Below are experts of layer 4 (counted from 0) of a mixture-of-experts language model. Rows are named router (the router's row for the expert), gate (a neuron's input weights, with its number), up (a neuron's input weights, with its number) and show model dimensions 0-191. Each number is 128 + 24 x the weight over its row's rms, rounded and kept within 0 to 255.
Before each expert's rows: a language model's description of what the expert responds to. This comes from a sample of Wikipedia text that the model never trained on.

# expert 18
What it handles: Hyphens and abbreviation joins. Hyphens, dashes, plus signs and letter pieces inside codes and abbreviations, such as I-35, U.S., one-act, XM.
router [139 143  99 147 152 105 139 160 118 100 133 145 142  99 142 130 128 118 105  62 115 123 170 117 132 133 122 123  97 130 109 150 148 198 121 103 143 216 171 143 153 154  87 108  89 100 113 154 135 153 129 119 108 125 104 114 133  99 147 118 131 136 119 130 133 160  98 104 168 102 129 119 150 148  96 155 165 131 148 148 139 133  88 108 115 133  77 182 112 111 130 124  98 142  97 114  95 114 143 131 154 111 116 153 115 131 168  85 130 130 128 105  97 125  92 119 109 126  95 109 150  99 153 103 156 140  95 105 158 117  77 125 100  90 142 130 142 157 108 139 152 146 125 138 147 152 144 162 143  89 136 125 123 110 146 142 166 127 113 162 132 140 118 117 145 116 154 106 139 162 138 129 104 137  88 116 119 120 141  91 124  95 112 115 112 132  91 141  89 117 101 177]
gate1 [150 134 125 143 113 161 101 160 149 103 132 157 144 129 137 132 102 113  93 146 117 166 128 133 131 111 116 157 138  81 126 132  91 171 151 152 104 169 126 128 132 125 146 102 120 161 140 134  92 133  83 121 134 105  94 165 122 173  90 134 149 116 107 174 135 147 111 105 190  77 125 123 105 123  91 160 157 122 146 105 160 139 139 135 150 156 120 135 163 115 114 154 169 156  96 138 119 158 117 165 125 140 164 116 104 144 130 100  79 119 164 144 172 151 122  94 144  87  68 124 162 121 135 103 167 123 110 134 121  86 130 116 125  89 149  78 121 158 149  95 116 140  94 115 147 122 169 174 139 133 155 113 122 102 144 118  79 131 123 105 147 116 147 112 107 109 145 125 127 103 158 142 144 143  86 129 132 130 125 129  86 122 109 111 136 141 119 119 128 118 118 174]
up1 [125 156  94 155 129 148 124 145 169 160 135 134  86 157 103 136 127 146  89 123 136 120 128 144 117 126  98 130 115 153 138 179 157 130 109 116 150  99 179 129 123 115  99 186 147 130 123 141  93 124 120 129 135 127 139 162 105 141 157 153 117 214 138  83 133 142 121 138 137 137 173 152 143 116 159 126 134 156 160 130 125 104 119  65 113 161 118 141 126 146 126  83 102 111 143 130 170 107 141 136 148 114 163 112 120 172 146 166 125  95 102 173 132 129 131 110 121 128 153 110 158 153 129 133 100 133 150 110 139 116 126 158 188 159 125 124 153 110  57 124 140 139 138 122 139 103 130 119 136 130 108  70 191 122 140 149 116 166 171 141 133 176 161 117 110 136 125 141 124 132 124 124 117 164 149 120 105 156 147 150 136 116 159 116 126 126 125  95 147 111 141 113]
gate2 [121 141 112 132 128 103 123  92 135 142 101 139 140 164 125 136 162 138 139  92 131 135 133  88 108 108 112 158 121 134 171 109 129 128 123 155  73 127  89  92 152 116 131 133 100 124 149 149 153 129 143 159 126 149 129  88 137 141  92  82 142 120 102 147 119  95 116 162 155 136 112 126 117 123 116 152  75 135 109 159 129 148 117  87 108 144 151 139  94 105 153 124  97  85 143 143 107 158 107 147 156 125 130 166 105 176 168 170 137 136 152 119  76 132 151 120 105 118 121  98  94 120 100 145 160 140 151 133 120 132 119 104  76 164 154 129 169  99 148 125 109 130 141 115 102  85 140  78 143 138 142 159 133 138  90 126 111 123 114 144 162 150  99 121 130 117 118 145  85 123 104 157 100 153 160 131 136 106 109 126  74 180 162  98  75 156 144 148 116 122  92 143]
up2 [107 174  92 121 122 116 183 212 147 171 154 136 109 130 124 108 127 101 142 122 166 121 121 153 113 107 116 126 124 130 137  94 140 159 162 125 122 144 128  99 119 142 112 143  97 143 148 152 139  99  89 133 118 105 112 146 116 118 123 138 168 119 126 127  98 107 103 122 121 140  80 108 100  85  99 123 107 160  91 128 123 110 131  86 149 194 148 126 145 161 119 106 116  94 121 137 101 124 138 129 179 117 158 145 176 160 111 120 153 175 119 146 137 129 129 170 116  78 152 124 110 154 100 151 116 171  99 136 126 152 132  96 100  92 159 123 147 117 117 115 111  92 132 117 138 104 142 153 137 117 146 106 146 117 166 168 132 162 124 142  96 129 141 104 105 106 143 137 123 140 145  92 126 110 133 160 114 136 133 116  74 175 119 171 106 139 131 148 121 166 138 157]
gate3 [126 146 111 117  79 114 148 156  99 142  67 146 144 134 153 114 138 119 167 129 117  88 120 130 158 117 156 107 156 140  65 168 144 106 150 122  89 151 142 147 104 134 128 137 154 173 152  96 107 148 122 160 114 153 123  73 123 113 163 160 121 131 158 124 124 125 155 109 144  94 158 136 126 196 120 106 145 136 135 144 137 134 149 157 155 133  95  99 158 112 125 144  93 136  96 141 152 130 118  99 108 101 138 133 182 121 163  75 128  96 158 146 123 140 135 109 156 129 121 108 192 139 159  95 143 117 111 136 124 116 160 132 137 106 142 133 121 141 154 111 164 105 114 129 128 190 128 146 126 129 154 135 107 139 145 102 126 138  98 156 158 122 152 123 126 166 143 130 122  93 133 149 124 113 152 160 142 157 138 133 161  93  79  87 131 109 145 101  97 130  94 115]
up3 [137 131  96 120 126 113 114 124 119 128  79 151 153 118 112 111 126  87  82 148 114 128 147 136 144  54  70 122 120 136 162 102 101 163 102 149  94 148 132 127  99 135 145 121 113  98 142 116 137  62 110  90 195 120 133  96 125 130 155 137 119 155 161  99 115 121 103 135 132 147 165 129 105 111 114 105 137 112 144 150  97 121 154 125  94 135 120 131 116 132 137 144  88  82 131 140 115 137 155 168 134 127 108 136 130 152 152 120 150 123 125 150  85 123 154  89 125 154  87 113 146 145 125 122 140 115  97 156 138 135  85  93 123 135 156 134 129 132 134 116  85  95 142 120 116 123 153 172 144 149 146 154 150 119 137 135 129 148 127 154  94  95 126 142  91 167 171 199  90 141 127 169 130 143 120 154 111 105 115 172 144 125 131 121 140 156 124 188 158 136 124 124]
gate4 [190 152 111 148 150 129 139 133  95  80 150 102 117 120  94 107  67 123 119 108 148 145 144 129 109 128 145 126 112 149 132 157 125 119 140 117 134 116 133 137 129 145 110 117  88  83 116  68 133 118 140 165  70 166 122  70 122 123 187 126 129 109 129 110 130 140  93 122 110 113 128 128 192 135 113 114 137 128 123 109 165 120  98 114 109  89 112 126 138 116 147 111  88 136 117 129  95 120 115 142 146 132  99 105  78 132 110 147 152 126 139 115 119 142 120 137 116  77 121  76 142 152 114 143 116  99 121 117 156 117  70 139 116 156  96 139 161 124 130 110 109 168 103 139 137 109 115 146 112  98 120 137  77 106  85 106 155 132 106 157 115  93 121 116 122 116 120  95 110 129 125 101 159 113 105  97 127 165 162  98 145 120  97 160 144  92 117 108 110 149 129 181]
up4 [118 122 123 130 123 127  78  90 163 152 132  80 107 107 152 115 158 121 113 114 130 130 110 116 138 126 121 130 160 101 162 103  81 142 136 164 146 120  89 129 147  93 144 135 126 149 133 202 100 170 173 102 143 100 123 127 146 135  94  99 122 137 141  98  94 138 164 134 143 164 111 105 135 144 108  92 151 114  99 113 127 118  99 101 151 175 150 112 111 144  80 146 128 120 159 114 153 124 124 118 134 154 117 129 118 194 126 158 106 136 172  92 136 120 139 130 103 152 117 164 153 109 135 146 143 166 123 173  82 133 127 146 156 163 157 103 142  93 140 178 126 116 120 123 127 121 129 131 146 154 102  98 127 115 109 138 140  73 121  94 116 146 159 157 152 128 114 161  94 118 152 132 142 147 126  95 127 140 145  83 138 159 187 110 125 125 113 107 127 128 168 126]
gate5 [102 120 164 119 176 126 134 163 128  75 109 166 134 118 139 137  92 105 131 100 106 152 148 145 127 140 140 116 128 103 124 139  90 132 128 134  76 114 114 156 124 143 133 133 133 123  98 183 124 126  85 113 131 181 106 146 137 149  88 192 151 162 153 141 112 159 142 136 126 128 100 125  96 194  93 152 143 131 170  97 104 130  91 146 143 146  86 147 125 159  85 143 152 126 124 134  92 124 150 138 110  99 128  96 127 114 139 166 176 106 102 139 109 114 126 166 116 171 138 135 163 146 144  95 130  99 115 108 118 130 126 120 133  92 162 124 134 119 121 122 133  86 112 135 117 150 106 118 126 131 131 107 136 134 133 161  91 115 154 118 163 122 133 141 102 136 125 122  87 149 164 128 165 157 160 146 154 112 100 172 145 119 112 114 144 149 132 150  82  94  99 174]
up5 [125 125 154 106 142 122 108 163  79 119 128 115 104 153 135 118  95 105 114 104  57 157 134 110 151 112  94 169  93  90  84 114 111  85  96 105 150 153 143  95 132 121 132 171 105  96 160 115 102 136 135 115 103 134 118 133 137 110 130 110 147 116 142 135 151 115 115 166 107 102 141 119  87 129 120 129 121 107 163 104 128  85 133 187 118  85  89 143 135 106 132 168 148 110  90 141 110 134 118 143 146 135 194 109 125 134 103 134 151  91 151  89 128 153  92 150 106 155 135  93 126 129 119 157  97 134  76 155 129  85 144 138 110  86 122 131 117 155 136 137 152 109 122 133 103 127 118 150 155  88 138 112 156 110 135 138 119 161 127 167 131 125 149 164 112 113 140 110 137 120 140 127 175 114 166 114 139 125  94 126  91 119 103 145 101 101 118 110 186 140 134 129]
gate6 [173 187 150 135  94 115 138 105 107  49 156 161 132 126 139 152 138 118 152 105  94 111 151 104 109 124 152 164 150 137 165 151 145 124 102 128 121 148  99 143 167 154 119 108 109 138 166 156 131 124 135 172 102 106 114 131 116 163 110 145 158 170 120  98 134 125 144 143 126 141 130 127 102 143  87 122 111 127 105  95 129 118 114 104 121 107 102 139 147 153 160 113 117 110 131 126 134 192 157 106 122 135 126 130  80 163 173 118 105  78 130  97 125 176  69 137 143 135 144 119 173 140  95 123 113 135 143 147 151 104 110 127 145  83 130 122 161 127 172 140 162 107 131 144 132 117 119 149 152 118 133 161 127 163 129 117 180 108  93 153 146 119 181 175 121 170 116 123 153 154 135 132 120 123 153  91 105 160 116 137 117 149 123 107 121 131 118 144 137 144 121 130]
up6 [ 98  78 106 106 160 141 112 132 117 105 111 112 156  93 124 144  92  92 119 102 134 141 101 125 132 149 104 133 101 162  96 141 123 140 163 156 147 115 159 133 121 120 114 105 123 115 134 148  88 163 148 133  89 159 143 124 163 113 153 171 132  93 122  97 145 147 112 149 108 120 200 143 142 102 109 119 153 170 116 158 134 157 116 136 139 177 109 120 110 136 121 145 105 158 106 132 102 135 122 121 109 113 113  99 176 109 152  99 144 155 131 139 152 142 103 122 109 106 154 108 122 134 141 167 135 131  83 127 166 138  95  90 121 148 151 114 139 140  95 100 104  86 141 139 137 111 131  98 109 137  95  98 153  95 109 174  74 113 142 143 156 128  92 113 106 161 130 115 128 101 173 123  81 163 124 152 106  86 125 130 142 116  90  90 126 135 138  88  92 133 120 161]
gate7 [153 143 127 167 107  90 104 166  99  87 167 159 145 102 145 120 132 143 161  97  92 135 175 126  91 125 117 123 106  93 125  95 115 180 139 156 128 116 129 121 129  84 153 127 131 136 102 136 133 104 106 127 137 169 110 123 131  85 113 119 133  92 120 126 118 108 135 118 130 146  88 155 163 135  86 127 155 133 137 121 149 119 154 119 109 115 141 130 127 127 124 116 158 158 152 119  99 146 137 151 139 127 124 137 148 154 168 109 145 134 145 115 123 113  99 170 146  93 142  98 164 123 153  80 126 142 142 150 131 158  79 102  90  82 141 142 135 122 133 188 108 154 130 106 138 132 153 129 117 158 183  81 108 121 102 143 149 114 157 121 176 115 106 147 135 101 144 166 102 117 107 146 142 131 150 155 117 127 144 102 165 157 124 104 177 157 137 128 184  75 106 141]
up7 [120 105 120  84 170 144 144 109 138  97 111 121 123 117 157 137 129 116 115 159 113  91 133 163 140 107 130 139 143 116 106 114 186 112 154 122 100 117 125 125 141 144 115  80  80 176 130 103 139 155 124 133  96 142 142  88 121 111  96 139 146 126  99 114 158 162 140 138 103 122 124  99  89 113 150 158 140 104 117 139 105 134  79 159 165 115 154 113 140 153 170 124 117 148 107 108 144 100 152 136 159 100 109 122 129 125 103 122 110  98  89 168 131 137 124 128 162 142 167 128 137 165 109 119 135 123 143 140 125 149 182 129  88 128 134 137 128 117 114  86 153 115 124 177 125  96 113 104 131 161 135 110 102  67 150  89 104 116  75 110 145 123 129 101  93  90 130 105 117 106 137 114  72  98 104 138 157 128 104 113  75 126 116 148 169 114 107 115 138 174 109 110]
gate8 [138 157 120  84 174 152 143 132 126 132 135 104 100 134 157 148 121 105 133  92 100 155 100 131 112 153  50 119 143 180 191 128 142 155 126 125 142  71 151 105 140 116 143 177 117 160 128 149 108 154 127 131 105 124 110  71 148 113  76 117 123 131 115 102 118 135 122 122 158 115 138 145 100 125 123 149 154 114 183 118 110 117 124 144 136 145  90 150 162 146 138 162 100 109 134 112 133  88 168 139 137 124 140 101  94 110 106 122 117 154 146 111 135 142 138 123 123 177 159 127 148 103 131 148 169 100  99 102 156  89 121 127 132  99 117 155 103 148 114  96  99 151  90 120 142 164 162 122 129 149 142 135 125 103 110 108  89 140 105 162 123 108 142 161 146 212 135 124 121 125 139 113  93 105 144 130 125 101 102 124 132 134 135 120 101 113 106 126 115 121 107 160]
up8 [117 156 118 100 124 164 153  96  85 128 108 127 166 160 121 132  94 140 141 120 139 138 135 110 142 129 126 125 160 147 152 142 136 123 131 124 147 148 180 156 148 185 147  92 120 131 119 128 120 152 110 136 155 111 133 126  94 167 131  97 140 185 155 148 126 113 126 129  78 195 137 101 156 112 144 109 109 185 103 140 139 132 112 133 180 131 103 123 102 137  79 128 133 151 125 117 112 129 159 112 123 118 161 103 117 138 125 166 109 134 147 143 153 152 175 104 105 154 144 168 106 104  94 135 136 145 115 108 139 134  82 134 107 168 102 117 133 111 153 139 149 168 132  99 125  86 119 170  97 107 147 147 134 143 164  93 123 122  92 171  89 127 136 127  81 143 118 135 127 133 137 128 137 122 143 131 154 166 100 103 101 131 140 153 107 192 152 144  92 157 104 137]
gate9 [125 152 104 119 163  98 149 161  91 132 139 109  82 121 165 116 145 148  75 129 101  71 152 158 105  78 134 134 119  98 110 142 115 139 137 149 109 115 113 150 103 107 121 125 107 139  98 132 129 149 119 121 129 104 108  99 144 135 135 136  96 150  97 142 116 129 143 137 109 145 109 143 146 131 113 127 164 161  72 149 126 141 139 130 129 112 137 142 120 120 122 173  66 135 158 130  96  80 107  97 150 119 139 147 128 123 149  79 112  89 153 140 163 129 125  87 156 151 108  82 134 121 138  86 112 136 140 126 139 146 129 113 107 120 117  85 163 126 141 105 112 150 136 159  93 163 167 117 136  82 169 165 153  79 154 113 141  94 140  73 107 126 143 135 121 149 158 151 122 124 109 110  88 146 127  84 144 116 115 116 120 123  88 151 126  94  93 106 144 164 156 120]
up9 [107 115 131 132 153 122 118 129 120 135 132 113  84 138 120 100 106  93 105 133 144 164 127 121 118 129 104 164 118 141 124 129 135 107 156 145 153 143 142 143 154 105 161 130 112 114  99 140 122 131 135 156  96 143  70 154 130 143 131 140 158  46 171 131 137 108 116 125 118 150 102  89 170 142 143 116  83 132 128 142 177 136 103 107 108 101 168 114 115 140 151 106 137 170 129 111 130  95 151 183 107 104 154 132 152 111  91 149 125 151 138 117 128 151 188 118 113 110 143 115 126 136 174 111 145  94 167 190 180 174 120 171 112 103 106  98 132 150 125  96 158 120 127 108 122 148 116 127  83 156 118  83 154 144 136 131 105 102 131 145 113 105 151 124 164 113 117 101 129 129 122  92 164 112 129 138 108 107 139 178 178 145 131 135 129 100 144 115 100 140 139 115]
gate10 [141  99 148 105 158 132  89 121 159 143 126 109 123 138 116 143 124 144 103 113 117 131 138 114 153 128 147 189 152 170 116 119 119 146 150 161 190 157 162 131 170 167 143 120  91  85 170 142 144  95 126 106  86 107 118 155 138 122 109 112 115 133 179 112 140 203 123 147 140  72 122 126 118 112 177 101 112 145 122 125 140 120  92 108 169 147 141 153  63  95 121 162 142 115 105 144 137  95 141 116 148 170 100 144 151 150 103 113 112 132 129 161 129 132 115 117 132 189 104 158  96 115 168 154 151 152 118 155  91 116 148 118 119 134 126 172 130 131 143 132 117 140 124 141 129 171 119 112 103 136 136 140 113  95 149 157  92 139 118 164 137 137 117 123 142 123 129 126  95 129 156 145 123 150 154 113 147  97 163 136 127 126 102  95 126 116 142 143 118 110  85 105]
up10 [122  91 138 139 158 126 105 105 105  95 123 118 137 114  99  91 124 123 127 145 137  86 134 122 140 127 119 174 150 127 120 158 136 145  92 112  63 160 161  95 172 150 125 130 126 131 128  98 134 155 131 156 119  99 106 101 118  71 116 152  82 184 134 103 105 125 139 111 169 105 126  83 159 125 144 114 149 138 135 159 171 123 105 124 159 140 123 157  97  67 119 151 102 129 128 140  78 114 107  74 103 129 120 159 129 127  94 125 147 139 172 122 110 136  48 118 134 134 105 133 132 147 135 162  99 120 128 103 139 128 172 152 132 159 150  81 115 143 127 133 107 102 134 100 138 124 160 144 134 150 153 134 136 132  92 125 137 118  84 130 128 142 165 125 139 125 118 143 101 104 173 111 125 147  86 166 129 178 143 126 110 119 113 170 125 114 122 122 113 115 119 145]
gate11 [122 102 180 124 111 115 171 153 165 142 116 153 109 107  92 116 106 134 143 154 130 117  91 115 137 136  89 111 100 104 151 168 111 129 139 164 120 119 143 122 155 148 122 116 125 156 179 156 101 136  98 140 104 110 157 112  99 112  91 129 178 128 149 161 148 141 120 107 129 156 110 115 131  93 100 146 115 130 179 156 172 129 124 150 158 121 136 136 145 165 116 151 128 140 128 117 147 103 134 108 131 123 109 153 149 149 100 149  97 126 136 119 126 124 121 152 119 145 160 118 131 114  81 148 153 149  54 127 129 175 167  95 127 125 123 137 115 146 136 121 116 117 123 171 111 116 152 163 202 134  97 159 105 137 118  90 145 112 141 144 138 166 166 136  80 141 130 124 143 116 162  98 179 100 135 147 137 115 129  99 140 147 154 112 160 137  91 152 121 140 135 189]
up11 [132 160 132 152 140 101 142 119 122 141 170  66  96 147  93 121 178 142 145 130 109 154 145 134 127 134 134  96 132 129 134 138 107 143 122 120 134 111 120 130 157 126 125 155 136 134 128 101 118 127 163 215 170 114 179 109 113 100 151 139 146 121 146  83 117 128 144 112 189 114 108  80 148 158 130 133 135  89  94 127 151  92 123 108  75 146 117  99 118  99 132 136 101 110 147 149 115  97 124 132 145 133 149 116 107 124 129  98 147 114 112 132 131  94 165 103 108 134 135  91 135 178 112 146 121  88 151 136 129 133 106 138 136 125 125 123 160 109 110 128 134 145  96 123  97 132 114 111 120 142 126  97 114 130 117 134 142 100 108 140 145 124 156 105 133 137 125 101 126  71 131 130 136 162  65  64  89 121 142 195 139  73 139 146  74 144 118 139 133 141 138 114]
gate12 [139 162 119 115  80 128 169 136 157 141 100  86 115 137 136 154 129 170  90 112  99 123 147 117  95 143 175 111 169 144 121 158 123  99 143 166 127 164 115 179  79 158  84 106 123 142 122  77 132  97 120 148 147 146 145 139 145 131 120 144  98 166 124 107 165 116 128 111 155 122  98 118 188 105 132 156 162 110  85 122 168 126 120 144  95 124 116 163 146 121 112 134 152  96 122 133  83 126 134  93 122 144 136 113 106 142 119 145 128 153  91 127 123 129 135 119 133  95 110 106 121 149 151  56  98 131 135 162 161 134 113 110 138 133 118 130 138 153 136 112  97 132 156 138 108 137 154 133 116 101 112 116  58 120 134 104 150 124  91 125 104 125 118 108  97 127 161 105 117  88 169 131 131 183 157  94 131 136 139 113 155 121 127 134 152 148 111 144  94 115  99 120]
up12 [130 105 139 108 123 156 109 132 130 142 130 157 122 163 163 153 130  78 133 126 139 135  75 118 156 140 107 113 103 153 165 141 120 133  96 123 133 106 143  94 150 143 137 125 118 109 119 103 149 119  93 129 106 120  99 186 104 155 124 119 144 129 141 138  78 146 153 153  97 134 132 155  95 138  97 190  95 107 180 126 124 174 141  83 133 128 137  88 146  98 110 120 115 149 112 126 122 105 151 123 107  67 184 144  82 118 119 106 159 102 120 127 133 133  97 167 130 112 129 144 119 107 144 134 145 140 143 115  70 118 167 115 109 122  98 146 150 159  84 168 118 150 116 125 115 135 134 137 159 115 122 132 143 129 159 126 100 144 108 170 162 116  95 116 127 118 188 155 150 136 158 154 122 101 139 129 125 115  85 144 137 123 133 167 126 121 105 189 128 156  97 116]
gate13 [146 160 142 124 169  81 119 151  98 132 123 103 127 112 142 117 143 138 146  78 158 138 100  92 126 111  79 136  80 135 118 100 137 138 109 136 143 109  96 130 166 123 141 132 117  97 147  86  86 148 121 125 135 117 159 109 121 118 134 134 105 128 136 144  99 151 113 113  78 143 139 140 112  88 114 106 136 194 153 134  58 129  87 141 140 171  99 128 128 133 113 155 114 139 129 113 113 106 116 115 134 144 100 122 165 120 136 148 162 136 119 118 127 130 114 155 126 148 113 113 141  90 115 170 113 129  98 107 131 142 102 102 153 152 134 115 112  99 143 104 100 161 109 156 112  98 161 147 131 143 170 129 156 103 132 127 134 137 165 120 122 153 152 128 194 144 195 118 124 135  77 143 109 168 105 173 110 138 127  68  95 131 159 137 112 147 105 128 158 104 105 138]
up13 [124 117 143 124 154 134 160 141  92 130 131 115 111 134 172 131 114 153 139 157 115 106 161 133 123 132 143  92  65 178 158 107 113 104 175 105 108 153 153  75 124 179 130 121 122 144 120 150 108 101  97 129 124 137 109 112 127 115 155 135  86 147 171 169  86 111 122 131  73 129 153 151 141 141 127 141 121 156 142 109 103 116  98 181 113 112 121 156 127 108  82 161 161 122 126 105 137 133 124 187 137 119 127 111 144  92 103 128 152 110 134 157 158 145 165 143 139 144 125 127  72  77 137 117 128 129 107 112 105 160 114  92 147 114 156 134 136 118  86 131 110 132 143 127 129 114 143 139 108  91 136 142 107  98 162 150 151 139 164 163 123 124  95 186 160 158 129 152 113 148 120 114 132 132 121 121 134 138  84  86 148 122 137 125  88 139  98 143 119 131  75 143]
gate14 [ 74 140 130 111 143 130  65 147 145 100 172 118 104 133 121 127 135 131 133 151 114 174 146 146 147 115 104 101 130 133 118 112 126 105 111 117 120 162 116 128 149 121 124 130  87 119 119 121 152 161 118 104 108 136 147 131 108 109 141 150 150  99 113 110 168  56 148 148 121 155 148 145 149 130 135 165 114 169  93 124 120  40 138 118 120 139 152 157 133 131 123 158 110 157 128 134 129 150  68 155 167 143 106 147 125 162 108 165 172 114 101 121 128 133 103  99 158 133 133 131 121  97 142 123 115 138 135 138 165 132 114 177 114  98  94 132 153 185 104 175  93 122 127 133 134 139 115 118 123 122 143 138 145 134 131 126  70 160 148 127 136 114 136 109 127 107  74 133 161 152 114 135 122 122 124 123  96 104 107 140 135 124 146 202 140 170 158 146 144 105 144 142]
up14 [150  68 154 127 143 139 125 140 126 137 124 124  78 132 122 122 152 135 122 113 181  79 122  65 150 143 141  89  96 139 135 111 117 150 145 112 151 149 126 174 143 143 153 162 107 114 139  88  98 136  70 143 108 118 111  90 133 147 106  80 164 100 136 113 123 133 137 123 142 146 102 172 157 113 156 116 135 141 113 107 109 136 121 117 127 147 107 129 124 143 163 144 113 177 125 131 156  89 160 111 103 108 123 138 133 147 151 140 148 141 124 149 136 149 160  89  63 158 125 104 113 172 131 151  95 119 140 132 129 120 112 138 142 133 105 133 110 189 162 155 150 150 107 146 117 180 127 144 136 173 121 148  88 138 108 128  99 144 128 152 149 150 127  96 126  81 141 111 151  83 129 167 133 119  97 152 116 131 135  84 147 146 122 126 131 103  93 139 147 143 159 159]
gate15 [144 132 114 145  84 134  99 141 137 141 161  84 115 120 112 124 105 139 137 118 145 113 121  95 101 124 130 128 132 136 101 116 117 106 162  76 163 158 143  75 133 125 114 144  80 132  76 108 121 173 110 144  92 109 113  89  93 152 145 137 132  84 123 128 109 164 105 162 131 130 148 195 103 109  93 125 144 182 129  94 144 156 132  93 146 121 157 135  91 147  77  91 130 111 100 157 131 122  98 133  80 139 154 129 147 164 108 112 133 150 173 148 113 132 112  88 100 134 134 123 160 117 105 107 110 122 144  93 132 132  86 154  76 137 119 101 118 115 168 130 132 126 144 125 113 105  94 130 131 181 135 128 122 113 136 156 181 101 104 120  99 137 140 104 131 132 117 115 152 128 170 151 140 155 116 148 106 133 129 147  82 130 158 127 118 114 124  92 122 106 135 147]
up15 [133 124 146  81 112 133 110 144 117 126 119 144 115 120 148 170 146 135 133 143 138 141 158 151 158 101 107 149 148 135 117 139 114 114 153 167 133 154 177 122 113 133 127 102 122 138  74 152 133 153  71 134 116 111  87 131 122 110 129 199 106 133 136 166  84 151  96 118 124 113 138  90 150 142 130 110 134 172 183  79  98 127 123 143 115  84 107 166 125 147 124 155 154 126 120 116 106 113 134 148 129 171 155  76 132 138  98 144  56 143 124 143 162 132  80 135 121 142 118 141 130 116 131 178 108 142 108 114 135 141 134 129 144 100  89 135  99 150 129  97  85 129 168  98 136 165 112 107 122 104 150 103 134 175 150 160 130 161 164 103 136 133 123 105 109 122 140 122  67 127 138  99 151 147 131 146 121 148 125 147 117  91 104 146 149 109 116 129 125 101 100 109]
gate16 [103 121  91 129 111 139 141 120 168 147 152  94 129 133 143 104  71 121 122 101 146  97 163 130 152 148 143 121 118  99  77 134 115 125 150  95 134 136 120 101 109 119 103 137 123 110 128 105 144 151 104 126 136 108 123 137 112 178 111  94 124 132  87 140 122 159 122 110 132 136 109 141 119 139  57 113 140 146 139 133 125 181 105 121 127  99 125 170 119  88 151 160 127 107 128 162 120 104 114 167  95 103 107 104 105 148 115  98 131 148 123 159 144  72  80 157 127 160 115 146 146 118 100 115 137 156 124 114 125 136  91  85  78 128 126 157 128 116 101 137 116 115 140 150  84 130 148 142  85 123 130 122 144 140  97  97 145 186  77 118 166  87  94 103 156  75 115 125 142 124  97 128 146  84 102 143 138 135 151 103 111 145 122 122 113 144  87 109 114 104 156 152]
up16 [103  94 140 104  80 103 120 131 129 149 145 116 146 132 143 174 108 123 141 119 136 164 129 117 130 133 140 118 182  90 111 159 161 160 118 131 127 121 163 150 156 136 158 115  69 170 143 117  95 144 189 113  89 153 172 131  96 112 158 118  81  98 155 140 108 124 124 107  96 166 140 103 142 102 121 155 117 189 135 119 154 128 108 148 181 131 143 154 124 111 114 108 118  99 146 109 120 102 108 108 164 133 166 106 109 119 133 127 128 117 112 151  97 133 129 154 134  89 125 149 112 100 124 111 137 135 146 157 124 115  99 149 149 153 115 157 109 156 112 162 106 156 174 127 132 159 145 137 159 148 144 164 134 131 145 110 108 124 129  88 124 103 141 142 111 115 111 168 104 100 122 129 119 178 148 112  85 129 124 109 101 129 171 127 139 172 179 145 129 170 126 107]
gate17 [140 109 150 110 120 132 147 142 146 117 115 155 138 101 134 117 141 142 135  91 146 149 158 122 124 125 116 143 106 141 130 119 147 131  99 122 110 122 107 108 161 152  91 154 113  86 115 120 161 148 114 124 107  84 149 113 148 156 149  94 136 114 137 135 123 137 142 183 162 157  45 129 108 159 106 119 129  89 162 143 117 134 134 147 132 137  97 103 109 117 135 117 152 130 149 160 171 101 157 121 103  86 169 160 109 128 146 103 176 107 137 166 112 164 128 136  98 142 142 114 139 143  79 101 121 149 103 103 136 150 150 144 123 124 115 145 132 123 108 164 156 155 159 119 122 110 126 122 109 163 210  88  86 101 109 110 120 145 130 122 121 165 106 115 203 113  95 110 136 197 111 119 127 102 126 123 164 146 121 107 141 131 124 158 117 141 138 104 155 133 101 146]
up17 [ 96 118 117 110 102 140 126 142 134 132 135  95  87 140 105 135 148 119  99  98 136 150  72 103 105 132 107 115 104 145 112 108 167 134 102 103 119 188 196  95 144 102  89 106 109 117  92  92 116 140  94  67 114 144 140 118 134 126 140 124 109 110 146 118 153 170 142 110 141 108 105 129  83 110 128 136 128 139 120 114 133 130 129 120 114 137  85 150 117 154 133 142 129  78  85 169 152 121 130 140  98 115 131 154 143 149  92  95 145 125 137 130 142 119 112 106 108 149 109  98  94 124 122 140 118 140 103  94  98 179 114 143 127  85 138  95 104 168  84 113 143 159 111 120 161  96 137 140 149 151 112 116 128  98 113 127 131 155 166 111 188  98 141 105 184 110 129 123 155 124 145 100 147 102 150 125 116  76 108 127 116 146 122 132  91 139 162 141 149 123 135 164]
gate18 [ 98 109 122 107 125 129 142 124 140 124  95 146 138 116 156 127  86 128 148 115 151 119  81 115 166  92 173 142 108 118 150 137 129  90 139 132 143 163 176 151 137 116 112 134 126  95 102  79 136  92 153 166  96 145 109 132 129 130 134  90  78 150 142 163 149  97 120 105 120 133 137 147 176 128 119 164 112 111 144 171 154 121 150 124 134 154 119 129 158 184 132 127 140 111 128  97 134 109 126 124 131 169 129 107 110 154 120 126 135 146 160  87 132 167  97 139 103 113  57 121 156 127  98 117  64  93 144 122 146 108 137 121 106 114  73 129 112 171  92 109 107 131  92 131 134 116 101 107 121  91  84 165 146 100 106 124 105 178 114 134 130 150 112 125 143 169 124 105 109 163 109 143 128 111 128 149  92 160 102 104 131 114 138 126 144 137 121 152 153 122 152 101]
up18 [140 104 121 144 145 157 168  87 124  83 130 124 106 125 110 147 145 136 149 116 102 134 170 161 100  88 149 131 154 115 124 153 125 148 116 115 137  88 132  80 109 123 113 160  93 115  87 142 117  91 145 120 128  99 119 112  78 118 127  93  84 140  95 160 146 157  96 120 141 169 146 120 163 171 147 150 116 117 162  95 115 159 116 145 113 117 108 115 161 117 179 129 175 137 127 123 100 126 131 126 119 211 141 118 118 145 119 119 113 140 148 129 110 133 127 160 160 157 155 149 116  85  96 101 123 110 122 100 138  91  80 105 115 122  95 110 134 184  92 157 143 118 137 123 144 125  86  96  99  92 135 152 109 122 158 130 100 118 131 115 145 115 154 150 121 113 117 117 127 166 129 127 149  86 107  90 122 116 162 154 105 106 162 109 111 126  97 117 144 135 131 147]